Experts of a small language model.
Experts: 40 experts in each of 7 layers, 1 pick a token, a sigmoid router.
Below are experts of layer 4 (counted from 0) of a mixture-of-experts language model. Rows are named gate (a neuron's input weights, with its number), up (a neuron's input weights, with its number) and show model dimensions 0-159. Each number is 500 + 25 x the weight over its row's rms, rounded and kept within 0 to 999. Numbers have three digits each.
Before each expert's rows: "gets" lists some tokens that make up at least twice as much of what it gets as of all text. This comes from a sample of Wikipedia text that the model never trained on. Tokens count by the router's weight.

# expert 18
gets: " |", ";", " ", " —;", " –;", "|---|---|---|---"
gate6:547546527478494469485511444462482442479488510440498555490499470486508524489511535513518489514540491510466510492508481485507496475477482522523490487483515514515486515512466467515499505498470543497513511543485503475492545501523478494483504504515482509489492490491501536498506468514484560488504500455471536507569509520490532505518489498530477505521518505512500517491509454498503484483532507514557479534517506438493515460517499539494527540508502511471498500539515451503528576492492533
up6:533461538499543537483486472492512461478474528534532505540487499529524526523500507551541474533481511532512488510491519509485513498484512485516489506511485518510456539543513501524510504502470529515528514496500555517499481497507481478442506498510497483479502464521525501509481535555488511514486480491457493529510436479499498530513516538487485474537519464483516491513500493460484455478501506463507519471513507428504542441492497492536507509522447487488519507498485500488485498447548518
gate7:472524539498506501511517489499456542478501453506520520506479503480467520499471502512491533503545493502536459494515534503467523527559475527479556526494540519521544457532497475546510496494481510501491485501518481474479480499504540494465510496519539458455521492504481497479512495501529503487494481497502521517508527497459462471457490510511518541475471537461509472478487443553499529476449507547510460484500469489479452519486504491543481524504513498532532478472499494506510481494528501
up7:471511502500536510534524536566491485466521495497460534500501534465450528542471509481449476537503459454499523481486504501480506534458503511517536502515513479493489477493480479509484482496506487521476506501428514485475499511530469537496506488524517498464481523479532504526509478511520496485508551512498512506513512515468494501475476492501514474471456509483494444473497457469521507450488495492524460519550506440524476469495505497468508495518506487492533486488504509511458448502504556
gate8:473520544538521466528530466484508459521486551502525537504479493468519510444474529557469524515491510531529474536501512465492516529477504500486491469505517475515556555506484489518508538530537515519495503484518512493486491497516529475456447498485541452513522512524516464515505485469526496547469491505494472526503501501527463454495510484469472496520496510474432549514500490477463484473526463503495517481492520505462504490514510515480474491496488479512456501511484520495478510480471480
up8:468523501540514545513539474515482515532472471517521499519529515490506462510497514498505499497485523511480514489494466506483492507522472499540537442529452487483458462534551500510485489494561537512536498505520514498484526465557493520480491496490528476514501536503527488529508491431470465520515492449508514517534466487520442527521513482525479521508478493484494530487487505478501515518509499501487465495543499503474471439490502459470538532548499521501506502524470548503486517518504491
gate9:489508492487493500471496480478498482448519509498506506516552480486539460459483515521523476532541484523504522498536507487520497471515563487534475494509460499489481489477493486517527465515496501497488527480513469575484489515552507488537509498478459538498490474533492487501515481533493466514521492454499520545472499501491444521484505502463497505507521472485503490549542481543506503531470482485511470453484463547487477511485494539483489549473478520497494492553502452536488509530516508
up9:513477490528531491521477562516483519509458510495516528471487530521545533494497509442508507535429489498501477529488488507513483474451492480511508512543503517461538512534490497520483530517512492465525567488499495467494546511521460514476524514531535515438509523503522536500521507450508494494495509512496516516477492499527496487470503477519528505471519510510460471476492502490522521479519522503489478498524554522541454509457492524505530505517527466474499504460498544489471471486494535
gate10:480481486479521472488487481464446461530521491451525505532506467470464515516487485502494537505518449500514453486532506501510529493507497523489465493516505489539514531527458465492502527528491554537560527493511491512522513488499517510549506522519515453520502490492508473493539472549438523519525437491506490467496511528465501502510490490502508472469500475504518513532499487481521487532470471484496512496479464514479485475490515514535502463517521499507502564527551461485465515498499529
up10:462529505489511511484556506461491499470538503482526465521507461524525539532501485489557464514528521499490464529528496515499469516503456524509512530501558495542468512454505560468459520491524492522522485533518472494499489493521512500526516507464430481498505485514520526486501470497499527537516537511504474487496504460503521522522482470550510485489485496488482540518519497511510500520523473534502484507478485555447512505491441473502508469487522512515473501530512478505483494508456533
gate11:499504505502496485491514475496519534489466469560483534506512514500475499500517526517491477537502498505469468494497536512461469501514498515527522494523468460464478534506486504495530466508484453478490503465491516484545505572466496464518543490512503486537511512492474515554482525512461486461502516505485518493495529490486459536522502532506528516521500506471487542557545460483479510503506452514522528470506513508473471476517485494539464470536504470473524495512460441491461523487538485
up11:495501465468522519517430504491459490489496540468484462455500506467518518490444491490484503492447485543503515513505475486525558500498517513464477518484544500496515496511505503527495545465498542501496475557496513510475494475507501520497481510523487504492495522474465481471504476498501514513486514461521478507530446501529551472478469467482457504453501496515542508486484545506545528457489484516440479522468462473516503498519484455484498502474470516504501469507513518517509482502469537
gate12:514510534492480524497436490480519453510494506527522473474481553485513500482535542551527524513469495503500471492488479472501551491511522528513469540473519475472496491451517519530516486492508482528475534526473487480516459503522506480492477489508506495479556510487479472506523493529455478517483503477478492498514524506470482508481462507510477451475461516531513430506488487492531518481464474490504485438492471502500511504525562513518518499537532481501488481450495474510476500520452513
up12:493509470498538533506531506491478535495511512502470511525513473513496578511530474530517491502462503537482433539479522469518483538483533492448519481468543483514539524513504490531488516462509474506533517501507494518530526508486450491510536549469516502496521514552486554513501531513516498506489494507484521495514531495472506463462501522471503515485503522483536472461458491476477513503472488563458468496487471459524483503476520476530485492505462495486492505497474469479470476514490506
gate13:524480531527518498487488481477480486503499514492499428482558485518494559513484503529504527510531522471503510535485553526488480487463478535543534471478544497531518502476447511495541501506467498516504500493498517507510473479534485460559488496480512451504514534535486487488519462483497543506477479507471480486468466533465497486479490498499510484533476494546494453542483479515482464465500535519535503490504469495500527505527497462480516492487548512464483470491478523509484492534463498
up13:463444468510504519476452539445532490461483515491489486481436517520505513492466472478498492532472499446506488497478536523474544496475469508501524497463496526512494472513465503521508460502483518524448504490499500454430499490482521492513459473507498520496495496508525490503483496518502493484554495479465525508539487485521511479486497509477478476496517515451467519462480486488502560535514511510480516551485518517499509502492491506536480532456544513508544488504494535537530521521515512
gate14:467455479500494506480526474513512473515478493457504485476489515483442485507535508492464489511474472477460470509492527534461513503475513528504520484443490473449528486502533508533527480491496457492456517513516526514539513475438499519485515493489522506502494537523469456520496466495483491533535541502508502470561439466460483467467501476444506473501463494537489549477524496522505518485507522500493518518477504522501506473502486530476515522469501472483514516507499493533479529516537490
up14:522487523538500508489508479449487509467465497488508479519476506513486549511534513496479501443513532543527489509477477526474508514500466491490501556473491486498494495495478515491512485467493444526472495483491466492552481444505521514500526496469481484514490499479527534502520470495500505539518506526480481522544554516516465493506488446470422508535499483491478552506507484488489460480527458507469528529499470479474445564516511503516511492459484508501492493480493507457492492486515490
gate15:489444497522489521506500500489543543531474492490468509492438478482499551533507510521507522475489486480513485478487477523527510501495519501488489478494502481538499490558533507491468457509485530495529523478465436543522475519497477499486478498494519508546465451479442485522481481488470538515515466451461486512466481486512503471513472493504446521491545457508496519512467510480509502508471546492484518513482456493469538506484505488518527528502505527504542480510491463465480530520499515
up15:536507482482491519471515490481493487488546459454552518514521547503542459474518444470483436511518468490503511522500518469459507520534506517520497527513506527481509483475426506475503552504472479502469502493538514494523483481463506498522452517478489471463539531534496485469511539510533474471508497552497496480506525520481487496500466544494514524496470519501535485499527505521481501495519472504467487485502490520521504522561490480484478479537492478504487539517519467518505522475489471
gate16:532490536502512546545495483527493471451497543514518495472508525514520449506505457493491520489493533495465467475493551507528486476488509506506496494513522522514462517532511506506497496491491528539525485512438547481513510474439507546521505506487526496518531462515485517486473509481502486486505489507478510500517518538497528511475470455504498475484491549504478478508465490539513538519489485487491535453493484505562510498526520520494424516508499522549440511491504481485534495495542489
up16:526519493504504550546478491478512495481542515551515500472508502492515484536523545450532524463494499501510480451494546510540556514510503505514492462569479490509523524491519530525473487504505516530494478503501471509524519507488496460532526495469488498520519485515520521505493517481515520450525471522498533481478529533477499484496468503495480452513496498457538530479534488517535511482462486532505510475507509547526508543535517505493473512493432480556464495480518517506500513496500459
gate17:465497452564478483456523500547541493497502485505542520520468469530530461500489491507492536504514481502509517515526464502555465475495511433489491517471479533484532503515474487514509521441524503497482495516505515510482464514513486466476474463517492473480567485469525483500471497509540517514489505495474484475523521497477476479482458476559496513498514460480521502482479499480463477489469493503487463496549506510461507508497486484502523482488504476446486541518515488498479544490477526
up17:458508518523503481500508479498511519527520504441521484497503490495475448511501534454464467521480486516518491518501487499506547477502476501535512469496487522448514556495550480509491517497501491502465518470487531523511498507510503507484500524481503530518484494517496446520488478491440537510503517529506488532496490476585503481516480501500553503561494506460518471518520532485479499565494552490528516504510530485489502467520503489491498488508473538473460497512534537510483512531441521
gate18:473470470476491455477519469495530497521528545522509488505509517518469499491484535512532492469524461520535510476508500476505450527545476508487508513510530520556515518496458478496517465513495476499511506443505513510528449511498509485520455489489474504568506464495506464494497482516458552513476477450528521466491473505478533477527486507546473459528527466543488532477511491521498484475492508489545495484524474496490511499484534515448492509500503499479461536495503457507526504522531496
up18:542470492486495519497502506481502531503509485553520474540499509494538502515456516513477481484517526539482500513509524536491471493511511549503494487498570480548483486482548524498458487472526506474477504512495503488506528509512485484515442468514478513541520499511486487472447491475469539527495489479512506471474474495488519503494514520543490502458518505449534475489480474486515470538513514498496476541480526498553534491559508459520509533488560502526486466468516486506466518491533535
gate19:479526521520512480482520472479513531523478519503543481486465499497514442530500479460505516486505523501528493530480459490510461523488537511507500495495490504507473467554470483464506530521556463513523513488538523500500460477500501513547495497509515490492463495470536507519482474537501536496517559573445494492498513517493503498478523499487475531486501507482482486460472488502498516499467511481442517480511477527561508483514522478509441472476453499518500491514447464502471521506489510
up19:496474500494508469493535460481456548526445509505481472481505531493463508513510531463522506478533491550455497486473517471504514497486497520483500504468482483492510491512533537483509474547564504509488516506518472482494483475508488469463544462506512521457482494452505517527490522523498519450498495529476527522457503509512522518470515492508451516466510470506525501500511445522513503522503516461498536517482465510532479464521472503540455523502486499444476539451489500506515525526485484
gate20:493511500485482455491512479476495475539520495498419571520464508491557517499519505492517519538477495502507469482498478508534486489521513483490513511516474513485523522474478495430474537475503468527512482533463527514524504523533521536474509489523507477490528476523477490502525484509503524523450552458490519478503481532474487469475516510536494505490490474458524487464508494502527524497505493521525517473507482504535548483541536507491543491517479544514491514525506521447485502539457509
up20:544474488478474515507525497484547458517483507489496440481508481499492511492501494528501447463477513427524498505499541468523484474520516504503507479554495500530471489475530505486518530505535511472508514507472531524464514443542501470527483507498508506511477535498521490502493501483467542508517451476495528520498506499528529510517516475502489504482505511499503467536442510488526455504456512474507555551530490487535491517507473472471481488470530462519518551453506482492483518488523523
gate21:486527514534467479468516559516526464468503460512502467519508488432517487508491511522523494482476471491522497545486459473493444482461504532521498468488503509536489547515497485513448518503527537482562528523509492490436512436511483518517481499497499489495480478521500524491518552517537470517497484502458532539501513516515460508493519529492513494466512505509504482468513533520546489486491516477475522533493447523510500479474509513528485526540493509503503495500527510498521499537492539
up21:449499507513481507520511445468515528474522501507500511485453492504468518538518545524492529482489521487460465503524540501477493488480502482471530501512535517537507490505528506510472500483509497462517494483490543495498523443478533514511443471502432511479528476491493484486479510544485479503474513491491509504510531478501499521451478452500516497503476463497498528513469517526535508547535511476466486538504527541507500495480564505504529482547542494480499496478535463481500507517563511
gate22:518482511463488504487514516503534469535516483503475476503513482471486501514526492435487474439465518498500502513520543472493516530504484519487509527489515507477525516565505508514540494482496582514492490484511511565514498502519433504482508504514507506499504516521556467457515505508513490544536507460508458499471508514509526509476509471469497506476493526528501505503497509437521536498482470489497517503496534491443486447483519491489478513505527484503499524493489514536545476495478439
up22:507489470491470489510516514483517518497511532466522486510496505519512469478476498553505549467498458495497492526512486527524476511531487516509512484515510512561503482506477468456508514530524492527478476514491523459482482531528543497500467520532507503485474488471449550540533508462456537476516484506476529523466469525500536466523493506512505495474469479466464525500495484555487433491475462499538456501545483515515512501489510542517510478474507492532535523490510469488476500524543524
gate23:533576501497499507505511510485491489502558443473512486490512509464488473497486503519508526544459539475537519508485509479476486504488482524506468505504525521497503435497480483482473518493455493493519494480536531511478465510521523510524491505540483504440482475453551461492547522500516495509498520528502479503497481520535516518513484461512458469489484526520526466507534454519530500446534468477506513476486519488483512495505535481545547519537486469526483531485520519498489509478524500
up23:514491489515444515464467524453486460521433460449486489470527486501520500514527515524465540503490545535499489479466513508468514507527506481484502533508513491536476504511479481552521501501497470545491485499467482461492478497482532512501484495512486508508531514509502487518520533522473487507529500487478485524496541442486525508511482498500517489500477478503519482517576491522535517495521497509499507481515500455500492515436510532511514520515485461513448537511508529451488544476554516
gate24:499500508519487486490504494500467502477528520475475505506572523551533493457498481534531548490545495520456530466524485509479491500460486521501499549532538518513535533461516576516536518500432477497534506524487491504508525482482537505499473491474547506508477505498489461546487513485490524520469489506515493502499468517539520506482517521490465483526465487513493492479485486493556474481480454551499516502485516517526531493463525516501494506512524487500510496528461488511465464502482515
up24:529489484504570485456474504506497540533474483508473505508488514504507494455466534509516491499515451501501490500505487538507494541465526490471491476480534466527522512486477499518480501482449445486487503492496523517521509496464466523553481467527568530507469472495534511525501524430470492519479529526510504503508461521483504490528523465482467485495534449507538479557502514512525549516527496452507514514457539514472478483493516491536487490499519515513479511494486486501508476494494490
gate25:502498501472523530520528513523518485492481512525516536508539499552473514519522457498488533477493505506482534453552468493499505503514510541480501505516470540497538522536490499482513547498452556529539487504509524529500505530532522504477463521521497466553476469521489514484484477496529526500496495532549534523477537497478525533496471483574501500529504534525495503508459448534471474527501522471468485505504531499510515487469521541531511525498515527518495517481518480480474510520474485
up25:500500531456517537528507490546530522496483528534509537504477565504460540537504481507470486496515510525511521471528487513522524512497550504450498516515434476481547523496517491516501509464463572496514500544520514488511507525512503501504479489488465486508476485503528520474474486498522517503511538533517532546512486524505529522484480522551505479522532577524496516548482499520493524554481521513487495481494519505492493480485501540526511551514493483516496510466521498504489509522518520
gate26:498538533511438525518513498463500503504509490503500479528496501515594495515537509485519531531503523492506502466572461479530488507469467476509500512461481467530493491491487496552489474472517500482483500502495471481496489464507530533515520482482454485489499529445524487505520528499494494541525510469516502461487509490445497498502491503495535522476473526467472501506480507531506504511439488509495530528508476470461529510477509494533488450448496486500493524493484505503493466501559532
up26:502508530473518544483513500495517468503526492518482537523486518526457470477466443523467424522493495571474502505482518508540500539449476551547510531527503521481545508524509537473502501490490443535488496509516487492538541537492480470487483485504508473501506504498476522508483507517504533536502510499517488499528536490522461456460485534502506472494496489509451474484477494510490485507510534510453493480465514484532499484521477494497501525517511508506477518504463492540479462499480454